From a checkpoint of a small mixture-of-experts model trained on Wikipedia: vocabulary 15353, a variant of Adam for the experts.
Below are experts of layer 4 (counted from 0) of a mixture-of-experts language model. Rows are named router (the router's row for the expert), gate (a neuron's input weights, with its number), up (a neuron's input weights, with its number), down (a neuron's output weights, with its number) and show model dimensions 0-255. Each number is 128 + 24 x the weight over its row's rms, rounded and kept within 0 to 255. Numbers have three digits each.
Before each expert's rows: "gets" lists some tokens that make up at least twice as much of what it gets as of all text. This comes from a sample of Wikipedia text that the model never trained on. Tokens count by the router's weight.

# expert 1
gets: "| ", "% ", ") ", "\n", "M", "3"
router:053090128048091140113107133152114126116104106115133130129144118118165115111133096147108149115134130123139151122129134141149082076141143125143112165155134094202159125110138107102168107117131109123144148113137140134104133125174127133116144113117145143175117065097117126133176146139128080160167114161144118147135128128150120136128117133124175081116159092102148134141084164135175136110168155098164127127099115142132115092150152146098146135116137111091136168120109155101094181128140160126108091129145088104119133111140154123137172111126121153118136131091152122143125091186147086145142126116121147126110134143100117115146153170135122150098131116126112109103146129150111135136111135127152093109121153109128110133145122132110122087087091116085124127138108075146097111184131121
gate1:129137142139153143156121112137134120145085120127134156120109108140112124108125110104109103127113132131179107125126135116081115121114105137120116152167113138109139141124148184121108160140135109135174136155113099141055178130079160097139167088091157158154181139135142119172119120150135140090128140136078155177108106123084120147142095081115159126152131120092140095129132174098121118140145181152128149127135068119114113110145116106177086148139138128158149162132104132112098129125082140144116128100138121150095096183113152129119102150140151098102155123104140145153130132102120138114127144078114120131139125089145151126142109155086112054109109183110113132127130131098106135122136150102138117118145131116090136130119116140202095134148120113131129126136088118164115148153150116
up1:129114186121144081152109148139070169166108094139114165144123119136134100090136115110111111131132100171107123109090147125161120088101123145156124120147129123121121127134137132117089113115104124129131137118133109104127142123105108136103151185135121106114199135134143157152126108112125124088143128160104139128069118120117147189146140169089112129097182071118122144124097110102090131131181129112123116122134070110099147147158123083132130104134100071142151164111129128109108136124134168097095103169141133149117078151118169116135129139142124128146114115076131130184134123151123129118130146095132100089120153127119147104128159133099146090116111156133121105136100128090112093146152084137137083137135147116158097139172103127175101145144155127113132132150114116103116138171145129
down1:112153088146136175141141131155156139151161141140104109083131111124153110133102112128102129135113154111106095107087117120115168123137138091146173119121138123160137166127138148115121124133099116120116166181119164120130089146132113129111124121120119127106139155140101146120121096113138128121100063111121142170154130187128137148114104131153120089111147155185124100174141124069145109125161144103133123145119111131135146132108085130148102119136111139135147090125169127160170089158129125102180135161171118087155144170114111104106103115155119120080138130152112151145126103085137114115098104119153133094097176145078106187124085112137130161134143117143151160127101101123165135112114149193141116141132135119183106129139116062116135138148143156116153104134131121138119106095114145

# expert 4
gets: ". ", "\"", ": ", "s ", "'", "S "
router:104109130077123126110083142082161118113130102134119099132139155176137098144134102096127152101096117124142142126119098148175119106132104155127129148101130143118128171106161120134110105111131154129125115130112167148163184133177143073189123099075125111128088141147128112122115140150153129089132125149128129135121128117127096152138145064140145142108123131096105149131076118140160101109128136137101129110146161115137108125100121149128119117133091115126079151095116137118154107155138131152117098094101111117134111108134141151108128103060155123143148135171073116143150101153095128146148142141145117124107135119099105152149134154124080128113116176089108143143127199142082146131134160152111148068126132125118105163146099143117160117101118120106105184160102158111131107173123112
gate0:145144163126173119167115134122114105128137116132141159117109140111105113091127134139105096101082125097106147094121142139163167137160140127159160100123140130124112142104121131133106142150115108079157094133144124123139138130159088127135168150110098164147112134150157135152108140117116122144162135147154073148146126130088147133118071135159139119114081095108104158146093113076116127063094139138124120132133145127096139135137138125152158140161150151129098148131094119201116139115126158159143152119095139126126112114090118132133044121128092118091136096165139103140140115139131132092109157104125183102129162116139132111122123110119166163191159124106122122113134135086136148146142146151122112153115157079111138144098104193112110175173152124151099137102122152132102103123124148
up0:160124139076128103163126151112091113138154121144132160112159157128108100116102096115082101091105103130136141103173127129201148160123103146146124151101133151127101119106124120123135110095150107088113093172138145166157130148143128135138166131111083133122086138150151141134133126125183151111206148158152108130112125098119139137130096183133114128135140088136111131142086133124134110032104133153131097114127132099129131098105116125108143150135144151144118126149089140169141160127153127128159134104103114132116117110086121125138108098082087109076117125151140104148126109141106101137125147080131132117115167147100145169126137141145143126117160197127113110076135133116127135118153141149144137166152140126113119131094121124131143127139106144147160138134133086142111109180147174
down0:131115114140098119135100149143111138117132128126114133117114125153177119144117121134152075170128097140193099115177129114155147166114123118114107122126098141125139089123115100114125095130105136160122120137108124119121108109136140155081126115107112135203128141110163132144101070127121093166140131141085208084120127130142150114107181142167124123149135096121117128139132151099118162178087121118146125173103157145168152135113120143139122105123173110128128139106115144090147209114139106149128134121146110133073099112096173125123096116096091132122127147146145144093098113162084136129118121132103146124123108134082112158106113150129139142103133130155112173135098162098132132110104120146101104115159127112099106168100126106129152103112141122108151153143118110117139103168078162

# expert 7
gets: "| ", " ", "0 ", "–", ".", "'"
router:110152127115121126104146095163108122085126173135112141132111167107144147109146143120116140105130109132135137079101121110138115135152131142075105160111143130120095143129144133117127166107127107113148100187149176188138143132151160123136128130114158124135114116127076142126147120187144147128104141134125130116144130133198111134127086141130141143146109103144160138149102149161144080106138104110129128128114138140147151068106144195089158120129127164065131162081094141132108166138158122110088100121125130108147091127115158156124120155121119121094137132121082101148126144151143115134142113131118145137099154101058108104179164126139116134114114100153148131131145143115136116137167128153201133127150108150118106127165112161115129066087153115129156126149150105122166152140141108
gate3:154083151122119136141141132128135135140126107138147138105131112145102140103092143113116140091131157129139094130126100127142123141105137124097143145098126119098127149163133144142084107113168123105123164091106166126093095107109153164142151120145157153125141099155114138156103137110086129114113155063113105155127153113112110108131189111108119134109169130132143115149122141123130137115139105151088151123162092124132117129168104103127076111142135112148156131110166127135144156114154166110107121136122132139124139135166130105154108115089123064101107125105127110129144135129116119177104181128146096136130091105169126127155095149137089091119102166135124089131109084117143086192099109085099084173164153105125127158123108142170071131136103130168103139112100137153070147165142166
up3:096145072151150129159148133125140112139145132162129108181123145123155079158136145056152086138132113133156127134158126138124100089171113128138124098126108121145147155101133141101113116148083159124151130119167118100126114130139121110130118126112122126095099093127141121107130113108165115173114078133129151093077120173160126133104140160145146121130130137108097102139167124129150134137104190119174134124133135119167115125080132114168136161170105120150149094128109142117123129129111136151134143139123167112117130126167118137106130136173125179164079132135154148140139140108101161114152100115119116114132124166105141138085121138132149165140167118141172146107098134121153173095131162128119124100117105162145096097108121084120185145157096127100126156181132146097150109078098092
down3:111133145106121106120132113105112148157152139144120119111155119136119137188099164139106100108127154106099156128124120155135155127126094150102128156150173128133149154103127121160147108128152152136171140096124142157129161136121091120115162110119137132134142099088123102122123120109096152117148129136130168137143161141120115144104143111119089108115122121135152110150127155113166106066123131090147124047143180133139099119143119092127096130154138051119105110180136150117089079143124124115166142100132076121168133105131128111133135156096120176159157119103160136162134114110123161142132116137141163152161112104116141094112112114136109170125140178134169114169090156146106135136154161129150135194095118107107110105118103109145111145145150116119120109092147103173163128180162112

# expert 11
gets: " ", "\"", "a ", "I ", "on ", "is "
router:097158135137135149087142128097142126102124174094102155138122128131143187100157100113146130128161121150132140144119121103100153145073114109114098161108148125127133144147157127089107160132122122174161146117118151078093120113105161111138123114186146145143184130096116150159083105137104131148143122097147145125088114157151109134172105122087136116120091165129123123192173128115158105153162160109169151127076130124145120125143131108098157143108114124104094125122157152098125109128153133099140137136107152120128133115101157144114119140135127152124147154117131134126155128142136135100121181097121148135131106137106080093114172141135120118117106148130157103129147141095140154169123136154136148128122130134152111049149124145118080094142145135120142152125119097050167118122085088
gate0:102118091089134087133101102141131108108142131197114138131122145083136118122159149124144160170134134125132118163125157126109135094119143149126172116132189157093079146100110098117123143163128113093117145141109164111142080105091124148127126145108159148114122107114111131110128125167115097133145125170108149121147095140168105165138114150118096136106133105105141102142098107106120117132136168185137116093111156142124124170164134170099138110103131112207125122127101132169109113150102137113094137159111122126142131111115123126105118137180129105126124152128136094114155100054138124110112132090141123064070125156113158120127096096132128116125102091110152126164160109143146115110132160130098072120112156126146156137180142113108103126113160098098133132096135118108124135117154118
up0:154129113150115133109112134107158124153121152129148137141102145080078182137104158089091097150127111107099128129103145108066097126150128104160127121156136134107153144131112142153121100132114114142080139135108120178093122177095146118118130150130171172124127098099147134111131121101116139139130131125080151125150114092127141090109105124158092140111105146148152110090134122124119126162133136119171167134108147130076115168122168163135127139131127140107183104120131139130100127168122167107118112148145136179125124172134136095147110116139150150114119121107125164115116086101161155147119108112128132153130103117164134125117119159075160156163116117163133120104145080111142114138155117062108162098139138097100181129113133125118147173143166098156133088111106117121121167083126085
down0:112070111091129103129125112115121098104134124129107156126149125090123073107132112128148161130141151125131137113145149113154154158158161084144165171141151120072095139112112114140094128124169132122136112183088132150123073166161113131114141137100139122156090112139175114087143118129111120125128116155122202094178138111132128124071096131123151081131155115135130119131124147133106080130129154139102119135123135097130123103136169155131143131130158087122120080114118102150112137156098100136154098148137078139106139147104119098140116148142136147123153081139125078160127150145124184111129104103150136135102071131103146097078107150104130109146120138111128129139111132096119119124132145136094118072137087109093147162117147110102141135156131074141121149121111105149080121119107131

# expert 37
gets: "\n\n", "(", "also", "born ", "career", "by"
router:087112119161103100152146134120110129138128118135148154144113141160122143146126160149108118131145128157118101113121181108129137175149123113161148099111172177081090128074084136106155120060121143144151131095098117109150127185135111152152134135115123164113138080154129151119111120139142110077122114117098151113143126159171097150121119099067145110121166116168107096137118113120135146128135120166098140119130089124091117116139121160138156130114130108146171121096131096142147126162105169115138122154092132145157083114115151157130107117099146113154178142126120155156184162124120152129108145141184083123122154101114164138110090122123167140147136117156141146108164096136159143146132160144102104102121118119113117194151097127136134126168135140131158140144135137105111115128179119
gate0:107128121098111117099112124107106110086120126134145123087153097126104149112149099131134128133130116130110136112118106137113115123100108145139103083097105124151132123161126153147155132113133115064097154119148115124118136135110107106123120118139137144124090117136097120137122134089092120141115134171141095108168128156126131073130077118108109132133125100118174159144120167138123167132105148135129136104149117115156100161133133123121146129125089132200134121144134119053127151139132113131099127134152083128141117123197134149135127136159105126139118119094110152153138148074116150108106135119163103178142116111160119084099126120079097103155148109137126143114125114153105137123094146131128108105094147177136168156125122115146061150162121114052084173130102174146159104102068102
up0:120118157137135101093152110098153118103116096132149120096142148112107191144150125153137117133129102133080125121123135152108130110096136127156084109110098105168121123118123121121190156140152138086116129107109099109127133139134102150130115145139179141153076125145093131126111113113068133131143124169104120081179139181167124038139071135120134091118113099137148128150097138150123151143116134135155153086119090148141110120117145142137146125123106120174130133130113107086105150088121118070099085136133080109137115156183138149126150131122096159161136129109081116148133138094129126103143144155138147130144118097132127106115133088135124121143120079142118158126145107155136103133107126116130095125124139136106154147148139135132119164157126136105132169163123112103169133079080091
down0:112147154142141099162161131108131124088084174150121088131149175141153137144117122127107104138129120168107135121138136188133123141112095106106187124132163139111144127161109164163140120159118094131085079118154124114165124132129112137134125148141102111107148101144083138103140131150108142131124133144106105131163114102161087103105143182119130129136100128112118148110108121110156091139146150094141111106112153099118084116140108154155148106150134157082155096134145151145147171104143139124099142162127139176112187138090119148153157141120120146124164097129135127115098114087130078106134102066126145155115125142131116143142118111151092154108178117130191126151125140124085108132121178131144164143132115139134127154114116126132170142094169172091141157087173114125149127140146125

# expert 9
gets: "- ", "| ", "(", "\n", "===", "\n\n"
router:105117114129124075122137155142145140163127126130123160153051152149128152122127120163105147103145110156111165133126170082124104099099139125183115099139119182095114178131134125137093132121138142129111111113098142131130158145099143114131160154140144120117177086148109125149127133166147142141103114122106150171115102110154110136160163116100118146116184137153132124132086090123117126158121128160131139109109125119073100162132120119164165087119113119097138177119109138122137112146123149140101132187108141176148100122102188167136177095100148136087149175136150122073133134143174147137105152124101082127112127106119159145102133086129139100106089112114103092127154108127111175115165144113132146117142154105108136126141129138147121125121170127147098136116148165111129128117140119
gate0:126105139105135125125123131132157127140138170123178138116160124142144110117116121100110146136081170129096118090125089134141071121130141140133121136099118117140148100131175090117142085148127132132148165104145108107165137134146101185170137131109165132121134135145130106125115116131160127132131153123224096153107150116104115195101165113129143099170144170136130105117162145162128135128135116074129102076168122159177086102147120084151094103109111111157113120103116100176162155117141154135167145142143107128140108123117114113146098115138128140109130131153126116150122141111115122126123101124132157092148131147121155162120109135157142099139100120179162126092131104172139155136115136148120126122117134133159163167114144141122159100160109134125129177094140150178094141173112170
up0:142118086189113117113131121118094110099114105121131129080131109131119130120182170132167122130134080118133106130166137135136152139118154110127146142124148126102110126081089154145152157110109118179104159129138107149102095138133134126141123122128098071182090115114183111115115150142128131133155153152122116113153111156144151108098098097139131113135103094131130138171126152116109152118108111132153157174155165108141167128091134143116122146117168152126098127173150125081089110131138135137111088121163136126154156121165118111107105124143146153165101126097133127116161113139123133096145142126123146146121090172146099124130137152142171164123119154072144109173125137128150112117119096107138119092093115154096101090111156138113044122115126137134089103141091105113168138069121112
down0:121152097158156146140104147087143110113170120136111127151117117118087118083160136100142166144114089135166112152074143124162152141127130077115114115121113197159109151097115187147120134101099122148128141109101146115124134101186126082133131135141129145129134133148114182120128168144168136156114106153124101100151092119132132132162113121129119139118114090141126140154086103098102152116132138149155095149118083100092154147116123119127124150118092155124118146111127100143122150141079114108090127134141156130140098141134146107107157104128170134180142111126105169132159082111106138140140165138129113144140110079106133133151151122107074145137141146084094142112121140129120140118149136132137134110158144094143082084130087104106099143130126145130108122167131146058139150065155119